Below are experts of layer 3 (counted from 0) of a mixture-of-experts language model. Rows are named router (the router's row for the expert), down (a neuron's output weights, with its number) and show model dimensions 0-127. Each number is 128 + 32 x the weight over its row's rms, rounded and kept within 0 to 255. Numbers have three digits each.
After each expert's rows: a language model's description of what the expert responds to. This comes from a sample of Wikipedia text that the model never trained on.

# expert 13
router:136121113099152125150143126161183137131138130144090071132122162080188190109081150162162123157158100093148146151136147152104088145143109153118087142211157163166118178186098150117075129134118119202147118099093100102112144150176150070152068139077154147097151097116112126148122145112162099078182083106150110104128074087180106073155086136175078134136103070143115147143076141093106164146089
down1:083100109171192078124131092100155146150124122088083118136108115103131086174102085113101125121106095130120132106148141114167134145159163086141109119166168130193099099152148137165184167149124158093153159115093119122144182092120154122063127171176053128084145072109127110142106120190146123103133119139161143128138100121075161103117127101060027140182152092127138172050188132138100117112159
down2:141183135120158153162073075119097172137176132096124151129124058148102119114093130101110084069179146079165120130152104054108145163153108207170132171081173126122123079171072121129162133145150094124097184088106142073133161022112170115170152122134125140094150129136179109148148086117110140171113157095136075160126151112145145112141140107124159108158145180119168143136182099116116132149161
down3:193101094113096146160154155120163145120106143142113102074144142164110112145132113070084150116141136104099177114160139181120153137152077149083132134178144091087115138125080106097157077126116131121130109091144143088178180190161149153143143169115194117102162091126155181143134097084110132179172163119075137099132083114105142122161103141106086117214190096111117151143135218085070153094126
down4:153190110209071064084134100132064118107152079072075080119101138087140104152093127137100139090121151079057121164160168098151151129110119085111082083121144156147129108088102098163093126122126154139113089138099108156122114188108125164171138106140148150128165169108101135126117135116141136122176091137168137115108133133117140143090043098147164186047155081169087119115101151156127161153089
down5:083105081117143127230126159110134145070133100127105124048190130159123130063128166099164119134098133088116107125137145099150143081179139154171112113076162120137079133146152107078154111101155057178175130154120094124111144095102096112129096129113174065156138115153131086130121077171169125168123186151130065120123132094124178152159156100086116118126110097116107106163115116133104186184181
down6:103101167118206193063172062125161104139108118059121139196122150166121114182114094106108138156137129119173101131154157135145156139161145106194138180106098145115114087127127137066069140186139105120137132180151125107084183108106130134090138211174097074102159127133047143143155123135119089115118097122105187128144160113126093086149154113084125113129130122165160075150140102125148089123112
down7:129155110104099119132121134158115164083080138076128145115112147056114143151136196101128100159129146099094098117146149190133158103143179138144094080147094183166134123079140120098110153068137117085140143211163144126165101145173136088161137131141153137153114195103099103074074102118208095114136082142096101097158178142131120098110198151118191138140135151071090104094129138124133077077170
down8:115119152109136074184120103177051150168109055109142154118183147135105156138129057141162101109173161162176117119098158122136071167142129127240144090156152099183132125144126149158095093129152120056085144066127182133151143110110133132163151120145134138166155138097102136153170085110124152143124128119112126070097134088144058147082064084164100139108137138136150140108127123141139096107073
down9:129112126111105154119112131167135109140163126144080185106124113138080124098141120164093148104108160156107091052119142157118052166163069158136142175135106101142114102068170082170164139124186072121165112130060148098103187122107126180095112090084137165127151130119112117167112158016152151163128162117105078074116103148171094184116131110153115119176113113148142162083117153091108097147110
down10:123166173119098144132092091081128108092140162161103153174112128084129156118141156162121184117100126175108119122101091124062129161160174162108079072162145147130112121088111116114130078072108123102130084117114159090054059120148123142146038060179104131066115142090121151126128093101125134151107140153154145130154127149077101128077128128136120166058100150127048113219119131142107141129133
down11:122074108131103107135113139160136156098166151196094112174116129138204056168089130076185146152177115091080174101162106146147117120163104160109119126153133131086104115093102124101124129109136092114080164158121106107078214125078123081177089117124101098129166131113163184167093184134177104084099136157181125104097133116114136092115133125092134165108168094130055135120145178134182118160147
down12:191106087137215102105133129145068138110147127138131157204141091114145138164093107157124096150122150124112170136092147153101141170097157189175174127082114102137164092142170093072142147131168131137185157082140121140104141143107146185105122087188113187120064137131099166172221123069128152103121108102076129103164081149115115158105158146177131131134105143064150160120170126151118132135142
What it handles: The plural or verb suffix s attached to nouns and verbs, like units, trams, islands, appears, plus ers in matters.

# expert 2
router:112205101115135190138145121094117140118128115144143051153078092085148119172108124110115170124160089156106143125145128175088113155150142106119118190120145182128138138135103178125157177189153124227117132133143086145097161173143110089077072114098101089194161105146129114095178131100128124140105094117154128125124111136088123072083109104156130132112080103120110142107050168178056139124078
down0:133157133119081091178080125098186124120127125145133101168152119050130120104104113165132129131123068165045140182080210114117191097131146137090146089166164092138126139171128149167155160097120154159178099069103149121129103157135161130143107114132205103117155156166130117178173112123155114116150143126116111139152153115139129154103090071107102122082179151148088110167099156159199160180082
down1:108117083130070135144138176137125098155085066158057134103124113126071112133097123098193103144183068142178119149182195166151092118112159094117141135200139149131154114143081132086161125106096105093101122127163112145100161111145129157168081193160185152137155129148092157133123180194184188160122119125120170120109139101147094133152094160096159170122107142128109081113145137132163138186177
down2:118160092164094092126097129183061122134105136134108188208123128162096133066099142153118147157172069140107171086149121159158128128132109126108101135191160134119115116106149152081092134135109131131089163156158141120187098117087130143122112151121180165118064084119177152152098108101156144140064185094098173106154125217161168124105086093139139146120117090134146109163157054111177181115124
down3:181106150074123083101117108121130141101114112124150142097114107070128111132143200125189116173159168081109124116112092155092128184137158056075123153117137123111080138171124152162082122137145094137108191114133119080059120127137106130181096111188183064138157129129103140102116109125133127090078130116146150105107093140101116098105094106192120150178168091138086141166221137058113142129169
down4:106155128129141126165193163158154170194110142154168109107156116107124161095120164178154140114145126116155116106183092135096164160160154072114091095204096122104154153198130133130144136121120166138176129127182178153122039161100132113133160128117143114094151131130104192147154139114182102089113176124130138127147164096125076174057143150127080139108096156076132099206155139114084195136140
down5:096111121137121106143115180156110077087106139137105105117130159151148109177161180121129128087129073156121120119148157146112155099147167101155148080171118138147114114177099105147084145097129226155073065167116176141162099087123152084100133141164116121143083082136116154048156102158113131108112126172155148115126166145087224106115085130165118101114139161080160168170169064089171088120112
down6:117162112141137165132139096071138139119116141118140162073101137155186079141122091155086140098137166115098122184120130071134170183115128169098146098111179141176164158120060154091111093119074076132090174073109134079148168124112143152162132083096116118116163168167147125174091200119135135135155123170206133112171193167055112116125105173105113128133134132130114128140123126144191121182074
down7:088103099158106144107161112086135145177105122148158091162166147176115167146095051124163174147094110117163144096118126085100153104138119167134139112112133114143141138216141169148163119156106131187115084112177092141128121149106115170135075118144166151135165094112218147086164188149097136147104053108133095155115070143181132132139181092159118100141168142048182080089130116135152144126110
down8:169096150122126073073197094165116121150106100102113164129123097146125144149156075119142122144101110080054152100146178138134078142079158141143126081169170149055129128115161168125179142110141132072141139155055127101131138178131155143100118200110152107130200145132166085117162102089086089091138133148197144082121137096131127129146135101086081133102151118123160138065178198115121106127107
down9:098160151145110127187134168147135121175141128151085093147077117125176061144145117152098136118177124102183142102099107189121098054143142135134084125147077136135142111153174141151137112129183132073099125116122150120098070096038175148172055072119101154137118105106129129069113103175118143172152110100118082119096163108174134150109177124091143118110128114140151163104165046130114172076097
down10:036138076099124147128149168073131165143162148117112100131105106141152159087132157122132136094116106172142202112132131105102181150143122125161116085097159155138163090109104044130113117080092178118115078081131103121099103149103113097086125171066109128105109170141148142133110126109151186112174165115117186106171141114071090133148154146140171069097135147097165148125029143103105120150189
down11:105121127149200145083146104124091106135074147133108162157118110130133164059106177129143056073137117150117104118144111107147140074122136159121135068157170125125174103106142111108065082180066156103182131133166103116110149147112126196115156103165113155090109107153172226141104140170110152133140160052031129101124124122166103109111162127149125116147159123144199137110110134126165163117144
What it handles: Periods ending sentences and abbreviations, plus heading equals signs, degree and prime marks, and a word-internal g as in Edgbaston or Ergün.

# expert 12
router:135145020084147068129163097195150121131154166184124114168113136098164140099094152138148128110147145115162158145154053191095170138154132042131110146149129153157111156159135176130109168149145127162159092089135096143096157170166172103097110159092098161115145113129138114114114073120122100075151098103069132138158107054132149100214132103152111122162114116109132139148091157162102158118090
down1:132137104153089156094082146088103105138167131064164133104064109088116141111078130104127117132161127087126161115121206149195200138181146086088096104125123167144155117145145096160105168160085166096125085160082093128137117155077126156182185122105138131132163115136101140095112140169098160181125185164145104080135130089124103118170104153069135160130080112134178184136143091098087090078156
down2:120078122189114110153125131054113118124167132183146144080146157141081167138102124083161184150133069148170153138094176141135153136167106102083176201116144094173148121108121137153143176109138147103123115171139100172156164163118144089129147208202100218166171099139180119149125108166157144150164183119134163147150144184154177175111116133103135134136107166173119104119118134115118121158095
down3:088156138116139057138135112139211111144177128120082190115183100087071159127180095099120094085160068136130146121127121098119178102165175105105071092134127099135159156095099134140187125130135118114173188124185125057115139078139145073116131174160159148112115078128155114069105184131156133176149143135115111127088117149124091157137150072132116134118076125124145196180131127094156126161127
down4:149129154052137125136152133114155135197123113158173163098157106108118096144078108188086136203125080125190115154118183076164077161145123104117139118155106127077190143154166140087127165145135118126093093106077086130137133154197162121147107127126103116105130067148101106071110117165147083060122136100123161191147172123162122157174132085077119110153129161164097183118104104166105087128123
down5:147132159143167094170145052121079139107097181143146096194094110170080097102208135126107135096066084087125111096133150122135129100131127126171114222156167184113118097182139173107093132162100129110143127102139104137088106147117092118132169144093122138158098047114140140137110163122146142124146152115172063130113074130177124121087113091186074093143149133084101103117157101163112106106075
down6:171114108155155146104145112083117114092082173155119105162138186105142086196181115093199138135133095177123154116175158175162142120064090145079105156108144167114145110153134129079080124159173101076127117162065097189117137084127093141187111125106189125159120105160164117114093157115087170150111099116124193056136105122097119084088151115122125112104134117127111167170056159125147135111137
down7:137122166144109137169198159163070103112108162114100118111142096112137134140124121126112110141146141143064049127189112117170108100054123075071116206127082107150136117113114101139110115120160124153065095103133111049135202161100109123135142115085117136109100041101144117077132173124128125129138155148136148076130134059179222114149147153117118132139102169138101118147130130129104181160124
down8:099106102111130095130169122178133120120136129154160131081191132114161178110109181125120105159115123130135109086136156077131073109166120169103126137137166066149121078075176128112123155191108207133100141134139149121123060054140134142094158143122144110081097168132109121192143143176127163159195102133132151130117148110184157020167088142148121122106111146115177150103143165073143076128095
down9:164134123149103148111116135096134043137116057131152105132090149157112149158140138123174126126140167107172208154126129102159093124181126151111130136088096108130122134143110097077183122073168175118112097162102166156090115091144168173115085183114154120121086130158097117130072089136195159120073123153155194139113139150135153107103088123190081142126027167148128075087092163145126110121115
down10:117101144114154091159147162114100170120120147158084157129094062181152180068059134156146129119139150102140088144145135174098143111099195107116108072176124126114136115104178072154137169114172144129162133135166082100101133095106074146113133075198171148084154121124130144136123073159163129161110117123131105130111089179125176082123091137100090185116079186129114097160177111127134175202098
down11:124167131134159177136173110158122112124121160120081041121167164112069130130080136149138048123123119107064082090148047178137116148161092127151131118052135129101098124107125135095096130132108183078110086172134104166167175138095175156105090152096120159141129071092132137169142065171120124189150126110118184101162153094119101120138143155138136163175163111131145136100117125070069123136109
down12:202103114084138112111113132107158092081093115166116108146093203125098076108116179109133126083120108129126138098129075165189131089150091125122163157095151184162152150153066097040139130162100156148081086109137164074100148100157133085085148112132151152126128111146145087146050152127134161139115071110159112164113085109158114157142163106077167106132174128056088154154137100094100161117129
What it handles: Closing pieces like en, ed, es, ing ending a word (Betwe-en, with-in, Wal-es), plus standalone numbers in tables and words like people, player.

# expert 20
router:133147027088146065132160095197150119133152164185126111170113139099164139098095150136148128110146146118158159141159053192095165136158133045133113148151126156159112155157138172131105164150143127162155092092139097145094158171168168105096110159091097165117144111127137115111107081121118099076156092098065128142152108054133151099216140103156107121163120115115130144149093161164104154121089
down0:093140145108090112157196143117142118173105194131104138172180130138073151118122173143144152125154148114171158138085119097120099097159169144114139166105105200150128119155110132082104110144082102120117155116138138082081149141090099106121131134117147117160140184104132079065146140156070051161058126137130128033158095073075156153091119113082136102148157124165117168124197108140130089165171
down1:112073154082114162088162073168106150123159116090103119148090094108131123113163137143118093121095148049114069140178151105123097115189161125112181131117141219115111134118136155184110163123139150073178120185132099108112121049095131093099119113160189103119156125073154143164128120110153154116166122139144125183111111101104052099178144130135131156156160150151092047142107129124102158099171
down2:137139113100095140182137158124193157166108123120067191124140144120134175135126114089065154129086101109066156092120120155116132113089123120049140097138136161098128134160189151115108164130078080073145140089125079154154161123118197158100099105099122126086114064108118104147147125143165186098152173157132088097162169126163112146128169133122176149141131191162116120067155088155149175179074
down3:131135123115099091081157135133180117160158102182126096102087149133100181119121141153162121190126141149122132081160084152126144165127127134148186175122162083129066128137125140084181116185113170116098121156086176133123191125173149084139116135118133141143088149088179108070145106174164120157107161093132049070133183151184149149171176169116149101132109078091080128151127194143131126186129
down4:135142116097149146137101104172145152090164131128163145181124175076111237113177122166107124132152163099085070124141115142148168111059127130056081146114147163051093188160113096086128138164069094122117059129097109109151125131153141162158166143148119090097095131141076098125148137105132084139169127124180104133131126092123109085167147146139064177074139184151096128124089119126152114129118
down5:100154151165044093153176100165123083142068184142088127150163122090139169174137061102112141135140115104123093133092201095113118074186139121088146116105150139062124167152076174110127086135157151107138163133161138196190070144081137119144150112106155122116127139113100092107125055129152160119125109103078138120129126111133102098091100146119139194107147082140194090132142115151090170103117
down6:076144137135055163123093091123147157158066157140101131127154132110110101141142118056106091125138095036156130115115100129141163074120126107127153114130148123168144071167213104166125105113090144129134104110132137144094108103099134144150152126157119162177137126132124164164114183132175123123187088061092147129090126145194115085122067185146129128082132189060163094137145140088085147072127
down7:152106108135136119079134116073126141118106032120104134078128135170217097117152105100167129125149101145175146143176118067143137134134130133140127126111177141126116115107131187108148107081161124140119193101121155077091063136122094109187119164113129109131098107084120149089144119046135145179115067115119121119077081186137149118121089121150138122150067103115090152074077166096169149194108
down8:177188075165106139118099123103134153147113087116075113142160126173090076131093126150162095127134072094150094124146157119109118141116118086122137117199159105105159128136113154172140143174207078114133145211184179135136101091115166108129086189090097088101119076126135140082173081173116155104085155138154153101134121112132110164145144136178179082144130102127115132114094143118181049079142
down9:146101132102109106150184163128098177065131147096137180116123117131150175184104139170206152071120192184096084101115115096170087152137132128089137161116193140087131061093098171180115134074062129120100158161096117165157130137138118152101167134173176146097074111121128134085102128122101118146090124166199162142119136187090098109128105144157160164155162141105121143114184147156129098129132
down10:107111154107098130112108030062143131141100099120115111119095107138124072106122190140137101125144188093107115151113179099118145146142064103142124141123126166106181172123089148126158103101146150180141139108169215111122139160081090142149051043162178124191099144164126123087150167148111069104124123128145159141146133150172108137127121112176098130075163183161122140114136127117122200095116
down11:078115171108124089149119160127129142155138152093161062086105149114102195163148105132150160131100151062187151078187153096102163083143068124142167161099135145128121148130101096158120107159117101191151153158114145199046106086116126095118182133082121163125112148107113188095128171134113156124140039156138132077185149140089099130075139139086169112110119152092099142150154107153132096115123
What it handles: Closing parentheses, endings like se, ed, es, year numbers like 19, semicolons, dagger signs, and line breaks in football match reports.

# expert 24
router:134149022084148066131162100195151122133154166176124114163112135100164140099096151140147133110146147105160160144155051192096166138155132038132109148148125154156111155158134174132105164148146124161161090089137098144098159170165169102095111162094096158116145113125140115108113080119119098078152103103068129136159108052131153099216134101155111120164119117108129138147089159160103159118089
down0:153106102095093166141135128156140132114164117132094112116119110162139102093166112166136152114126120126093127117159145091155113130168145076070135155100168169105147147104165160108150123102208182146128126194116167111115119074084130138092130126061104067066141180117140128081089136154149138205151129077125065125149089155085088092135170090156195134172174116140114166046122171106113133080126
down1:087097111102102127130113136093147084178162174082163082147143090104136182090135075137103108190142173165125125174096116134131113182146177126173143104149129120138112166111171101052184140130175131156149073176136116148130116148146152167097130116138116118058076119142132165124164120092090081106133091141150115085142137177144085110108114135037168108201095082146128167106151060114149118116122
down2:113172089173137114157134177109088101101132133116106183075096099139154118254108139134100137147079134076165150121097143130134122138162169112143148133183132174083148101137113089135143152100165128100115069118167147155126133127138186167087135145093075156101168181094047149133094120121103102178182104127094123174100065131113137161129131129087076142093176143133117186102110105171122144132140
down3:195118121134024159122131164074118121166128171099135074124110133090165113096186129133114136165190131137079049136125168167123111124151166086080145127185120130135097166090098105140186150112092135113118073129159136157140114174128172201174051145075115153180160157150181130162126120122119161109137143171132189152133153123106171108148145086164145138150146133141128128114112168126132112111172
down4:161116173124106067120109128139197168166171098108099119101129155158123153098136119207198141136134121103153167211135099144121176129131131133148176090083207087147134084099126158127167145105159098071093142096114104144069137053140131142063150141095139105111176131085108166136136088163094157109134116171140122173137134155152079130081139169177095086133114139132127158116142139120148146076187
down5:130116119112091157190117117178142117064132136175142154122108134149149158174150121160108130144089101140130089130117139113185160064064152128153088141163079097123171106127087090164124140124106082158030141119105107179141098126136137084139136158088125181081106140134065118141162065120149168180134120167130145128074212115153157059102116122115131139152131143169183127196104133145141099171131
down6:184123089154084089118095149050170100196065172105115132079145145119157129150162115107147163106053122141155117096116168201145145178132146114131200146094163118082115140135086134157077112121099121110144173199086100143130119169116130149143174145156097124127073138089140111121120133203150091163102100130120106150116070155158099135138153074114122136124172119129144155110060153124092152077100
down7:169113083152132114118149099138130121095138156092124113137075115119050128133138089120113154131128137139130138142109140164078132165095093083124118135160153149086147127159110119143121132109148148095128101137099120178142177127097180196148116199079153101097102168155090047153126080163101167166101147073120104142129109124177148144113090150113128130158130210173113055118202157074200129128206
down8:131112155100083089142089111107158179072199112078194086107111156118095123108076136142243166087096171147103180134123153164126121128108134152093114121145142152085122121130142116105173117138057167095129142094129102111073168163115179148131152202175068092128153112117085134106088130148118107171148110150118142139088118065114140177137123129115154132112078125151122153129142068135137132100066
down9:115151171134108196157138089066084114159097100107118100147169161111130087118146091163182123130092133161178141122132156127118136130147125113130162175132141063100160120093080083141131130086075114051119133176128085130167161126190150179100163075147086136078180182145185128182096133145160163158144124108123133155106128120131121082124141161147168101132131102125166188180116070183098097115178
down10:129121178093103097135120110130109098106089167136098128074129179107171111133096112122136112178139173100138150098118127104102151098145139182085132088113148120134123180127095122048138117085116117169151124186092089108135034142140159133120122158088130156105224145133089154189120119142143168125169208139107055094112098109101134119128159121091160123187158096142149071047139140156160131120153
down11:131196177121129138113084076133145094109052171132089104134140135112135137151087077062120090103127082155129162219166108060127145163184101095147148124127154177136118163090116088126115151185127098156075155177119175145168100165115149120082087120148159126139118145125092162208160135138066087111129079134142093118115155132145178115154158151142090129132120130139132131126084143079089106133184
What it handles: Opening parentheses, commas, quotes and table pipes, especially before years or codes like (19, (MGL, plus word starts tr, ch, com.

# expert 26
router:136189092094130135136087143158135120137145140125132148121095128084184126122082129123213155148121085117199139179129130171134156116138122112116096161114129175143102170141138151144077151133171134102115096149079126199121211184168097087111140202114086086126157124160179192136168122150134115118140183074166114171143120126159114126073142119121094086112145113087136140145109154100059204141120
down0:132111127162085162128186120105147089160116126128131148196107089115128209159098093113099160137184078128165108113110087196079107209133112109075167142134096144109166077164112173129089124079170172131111164107198143097125087087086083097115183130133110122153061100170086078141155129147156112165174154081120118122152097132145174150151136166126146120129130078147121158127119142095101137135095
down1:140091153185203165130156102116204115156138134118077124124144097163109149150108069141053119180115040133108138106103135124152105169094153178054076066179114144143155177128133099099096096103113160156142112180146149155140089108066108148132114158147115086127171143116116128074146166193092137135110128148088143122122154168166108114084115142133074083167112121150165153094106156149155123139127
down2:099118171104101127136118183146132146091133099118105136160105157123090151106084145137182089186160126097129154093155098118094135138146119126135087067160117120158135114132122169170114125091082175048148119127112133127131153072102134182181071131163050111061200165158133131060113128133105106111131186160157089062098088096110148074121130165166107143110172129178165086163159127148150098148143
down3:103125043121081104211148123155136152133123117180108106188108145113126140195156201118067095115114112103114145098129129124122159173076110192128138123196124130166145163099125118087111122144141141149185159136113170170073139141131105135148075206165140103114106122159153099122114133110131107116121074127092073109120159153107157122135141161118077068160116103102095063050127130092128125121087
down4:112119112111104157179125087094134131128127159147109125125128180111173094042146056134170161083148125129150092119123150136100159111125148148125110150097138140052142086145118126121093139132129132013137108182142140175155108164137113104112124157132144089123127153164083100090133089128159085172142176160075079102103148057122130107091124139143099115137054118129147083135144180064055090101155
down5:124111127108085124181142200154130118112090105169139089133123077141176129136137107128130105147109109146087078163109169131121135083130130081117194140180139107134085152136138145173123114149114091155118156223207138173094170121105123211111139169122106085169114106129099131088172193091135103160145197186084133144192173086120147081136120138151123140154105150094092130153127148170144122153166
down6:182102082182112140127133094174108099159155075142058132126092170077130115055137116136135161096098147159134072094107119196168130135159163107112143128103129144106116123113094169116076158154115139041158191123096175163158135123112096069094113173147092120127147151127118128092149113078149162148080141151114120118162149088091081146136137130119163110122103220077148136101166153113081146183127
down7:120088114117107118123157125139108163091108131148097172137109105120114131111103075098143110132133147135138149125111130112159180124100153125120140091108131124163176118092210120109130139128130135000042101126138131136146143115106100150121135133182140157207150097151132176125113112112148131120147163137107170148109116145145128117163147132170180115152117141121061174165144143133086147161099
down8:165091196168104111091117133170141097105089144145129094152106188057132116149073181118183104142132212158145121116072130149130148145063149127159148152111109152139146178116129129100163148131161070126111096100157140148126109166119117115112052116098136115126131152160082093139066080131100106163169075076081185128079180121128155135153091159118149118111154141096138124165067190156140126100094
down9:120130073167077118126149169108104081123105133125074168154132171122124034125113113115093156113132120125110185076093120169177133123118097049156140107171101158088121140130147141160130087124085096124129169071097158162103113185182090134094103126096197108078125113201121138169079127131126152110158111086103166163134136104105116156124108182101130135116190147078103174142150111105143074176101
down10:125075187172179135065125167130151130085142099121100113066099154148118117193157164131129143114198138135083086106123147123123185151140070161150137138109114116160101112176106158087111139143196145137108140099144092113144169097169092134110093112140126102150194089164136128152147149122122192151154112177103123088103223122155180167150086154153106145087126098148131183115106140141166157158196
down11:130201086136192114116110154133145110168159134105094102154109181101122125076100132136142148164113130150156116142109129144128133186148124105100131076202145142141082097119160147116129106152187143168112105147137098143115138136152137066088100143126078080236140095158168186171187124163110121097126162152176145171142098120155098072137104147122080097142143096066155137157075130160074179133167
What it handles: Line breaks ending list items, table rows or infobox lines, plus heading equals signs, quote marks, colons, and See also.

# expert 31
router:134149021085147071130161097193150120132153166182121116165111136102162139100097151139147130114147147110161162143157055194095167137153133034130111146148126154158112154160134172131110164150142126162161095092137096147094157170165172104096110159094095159115144113126138114112116084116120098077155100104067129140154110054136147100223137103154109120160117117108130138150090160164105158117087
down0:122124141123137189122059112108145153171183105128103141189133048165092130148130109138070109136124151113038100101136162142125126145119110040193123153108145070194157125134129089110137174131118165174089133153128135130091091112081110146162124138166115147140092082116084112109112085128108125131223168106144141144132115117133109075175122117149082177124124087077120139121157186137110114102173
down1:102168150112119065135073138131094074126177127124098173148134103131078183108120133171094174177116104114108137115160178137096153085153080056196132102117141127152158106092086130106154159111133138136140098163125164103156140144132116140130095120089156122114190105079064147196072166142173151121132122150091124129097163167139125062157167175119069132141156086142104092139116184191095081141118
down2:122162105135102136080062121137134177100082133153058157135107108062123095137170089182125122163144087116122099113157150133073135161100104165114195135118152109120109094198088197123163087139118080107124126106149099172149132148097202144131130095123163127090088103143145181081129132133119152127107120149190165134099151111166149085106139150127096094091091163156046121112106062123095121189146
down3:137056174202166146155151093141079120152140141099209123118123111074108128140135122137113154088074105218175169123139076160164128040146097142090107075133132129143124087180090160119129111151113163170113154083100119182128086110108144144084134128087153171100118101134156146126149208157105148135180107116126142173122156115163118071096083163127151118105141151115181105121136145114088121125105
down4:114113114093105118154149126132134109213119139122090100163093102106131107129085156124172175110110198146109116132149075185094087089129085104087076093155174182119099094162079193105165135111126110136153142104102122100115162106093069210180138153140155067123163122132152124129088145126146177123133154114158090162078142117118136146143174125151158184125079114114053165128133141132149111130046
down5:107153135088125156162183197172156104126098164076164154106129130127079135095135067141102139108127132082170090203142120138107162176120166154084134096099108113198150108098094143125175095092154119062130115170155117112126125125136119070101184119118171162143093151142157111096129106151120126081119134163152106202108117152131123073134161162129030063139159106151138151111163139145142067115165
down6:122139121138165082119093094123092090145189110149114126136114121072121143112106134103120141132050101155119160133127068143199164080196119098183111160099189155092152072151178132158148104132094157133089143142117178170111162147167127176126117127134172182114150105092149116094140142092148109119102131084190107109080101203155089119143058131133147143118175115130160070062159098125119129079111
down7:082100140120146128149126131146158181140139144084160154149115143077130129081159160124105206094138126098113084179088100104116206143163116138106101107192132125140142112189153157096048118067156187183090108132151162145082146112087147088138132110136090141112129122159136175100073200209150123129100162119159138154192128173131124121155132159132173147136109151140175099124143089189141120163118
down8:174213117155212163154178174159123115162110150125160191142112132110133135116117108074128103091127101179136136129091198098099135157161148154098060123155142149116134035128093159150084101142158200134137132072217140149140180095142140144173142127163180135126140141133076074143122145145157142146135125104120104106175117140159102104082130146122110138165088132165151115084148139093149103114103
down9:137135120105136126149134085107164090089181081119164145118142173083114056147102138151180125102170140090129088129119170105094122167155129146092147098161184080121089149118159135171100161158132053109087098098164179112099091106109101151180091116117086189095108134077122119119094165090115111119098159124043084159138129174136050131132131129147097098111162134146196138111110192131108181122137
down10:088119089118143134137146115129048082131091173149157078118126115087131115095088122070111140136096138100138151121097121125193098122101181038157106151148050142117136156107134090113142152136139156114116147154101141224149158178073144071121125157091158154121104140119100129075189106165159154166125109157159143201141112139143119167164078145124091166122154131130126169096191097103153173137099
down11:105158132114158091065116165116137086168182136045147145158149159142134186130090067085119155109095114109100126200107144122101133079134135112114191100128167136140156140066108155063082105099170127103112131145126115173160147179149099110089150127109121116095143066166116134096117177182118061115093135102148097101132162148135156176143100171106116102094132116077134194195116100092100151097130
What it handles: Capital letter word starts like M in Media, H in Havilland, pipes in numeric tables, and line breaks in sequence data or goal lists.

# expert 19
router:104127114146130107079087126176190122132147140089106125141097175096140120119130141234157112126160092153152166153141102159132156112150130108128110118134125136114065129114128107153079178156161138189212108149101098120066168196119109126074138160101063104169133136140187112134086157178142096105164114091109102159081137076181099143149093145170133099132164137099122127124069156114104172156183
down0:146086087126089194140103125131158159129206131160104124087124166124099147180170134065153125135153122108129117084167121169129133137145097107122107155199165138128161128175131162079173160122128156079045146088130123107179141136191140142143122127127153123070171112209151157150130128150143103129083142093147187139108185115130139132119134155123066108150112129180147090140118036100147190115111
down1:124135082122121133144091108087179150094128106101111162084183084101122094168138193210083128103129050119125130152114084111128141162110164158156094132109133151101201152054095172133100130094104142146131115121092141134108170117122142127128027124115109126103098156169152104104154097080102164152144069144190102148150134097119130150153136179112181105152136067174173127115169139162123078132154
down2:116120155153113157099123115116123164148042136137165134134128110084072131136127137151079136155155067148131169135071159130099156093121126169076122164119111157142107170113152114119090132131181109174124148172101071117152107084097126074144129150111160138079128167120078195140169097114140138098149105060179106069087088135209160075059124125141154168187166122090120097124070102139122098100129
down3:167098130136185154141126163145124136114084132131132159090104108116135167085066151059112133151163079133151134167171112097101191117181166158084152125061169096126103079170175105072096148110144101150145120131118109159121109117081166139095164146067165140131102108077115114190154133135145157191058101170200106133082090096100128111174135152103137081151155135139080097117087127130100116132082
down4:116107086073129088156113114179143116105088135128147146143113138133175108086075104065099072110123163088113144128085156109119110147093129119152137104168124098104141132111183136012135123100100131080095154099100116094143075107056163123087059110055105148134171184141154104114128141114122156138159166114147067155123144125139106112187101071112132120080104115095175149130128075094136190120140
down5:077168129076094131059109144171151190162159081149136103093121115176118113171112170116138139108077171148106114211131120097162147110099104099155136114147152075098138124160124083121080147126124122075092057105110117121143152129109112099151143090128082114070095116092120142161126096143082155164129162136155143154137147119092240138205121130118077126112127136086168140140109143193140179104109
down6:065119132091113113144152150085128156111118184081126141142129128117117189109090173185079073123127118181131108113111103136105099138106071143104158085091092106102089124155105065132103130134186105159241086175101076150136100182157130154118092111110063126138128085131145171149120198136160109124083117150142104068128160184140127122173109174156093118146150107111107101123149150171095139113162
down7:109113192123139157108147132100175124081137123093143104090151192114125043115129134106137172150135152059134074074177121190128161137140132095129135122127095179207121151113144115175199135121112149131074128129165139095109150122098165176141123118116112168146114139152139093144109099115163129104144133040124064120098095145217113111130093112127111114049172146124114094175139100112117094174100
down8:101117220078084105155132180124111137124165135102151145154173134115106052123100094113151136105134113105120097129099179111142156133101112128146186160080111123123117103167095112116200094132099194099109141130128155126158092155131074185101056186133152076174094152158145113151071102125158128110143136070062090157167135091108095166173133171100107166117106151143166094177140126136168140153159
down9:105137109142093099158066136092101183094093084155174158116141119195039122101140120108056126104105130159120090098148106085111122076111196136117165125159136126107135093082103108132150107089142188089092157125181122112162149136137165149129118107194056161140122134141120132112151072199107152103122087181113139137111134161163141079087168164126148118092092120176145105153183098124169114169134
down10:094172113147133156139158120107100201142165142112149119124139114166124224141152121124122136162123132129140088073133113122094090155157105069139187132132158162151090199185110189118114156132118131092076120101135100124131170118164146110153142146127082153087125097129150145110167126071121110064117139100095107176136156115113155140111150070199058093101137122183132094088140116213079115077099
down11:103139123098096121194124141099080133145112153084094093094134105170168053097158115120115117115133106109121124159100152132096173152079167145113117131117174157106174078113095117169047097130131101074135106085085070123200134136135175131146070127092099116083121078150133131137114135109129150059130185093128159097141147132131113232137119145162173174118089112131124148173155116080103134170171
What it handles: Pipes starting table rows, list-item hyphens, semicolons, equals signs and arrows in tables, lists, infobox chronologies and taxonomic lists.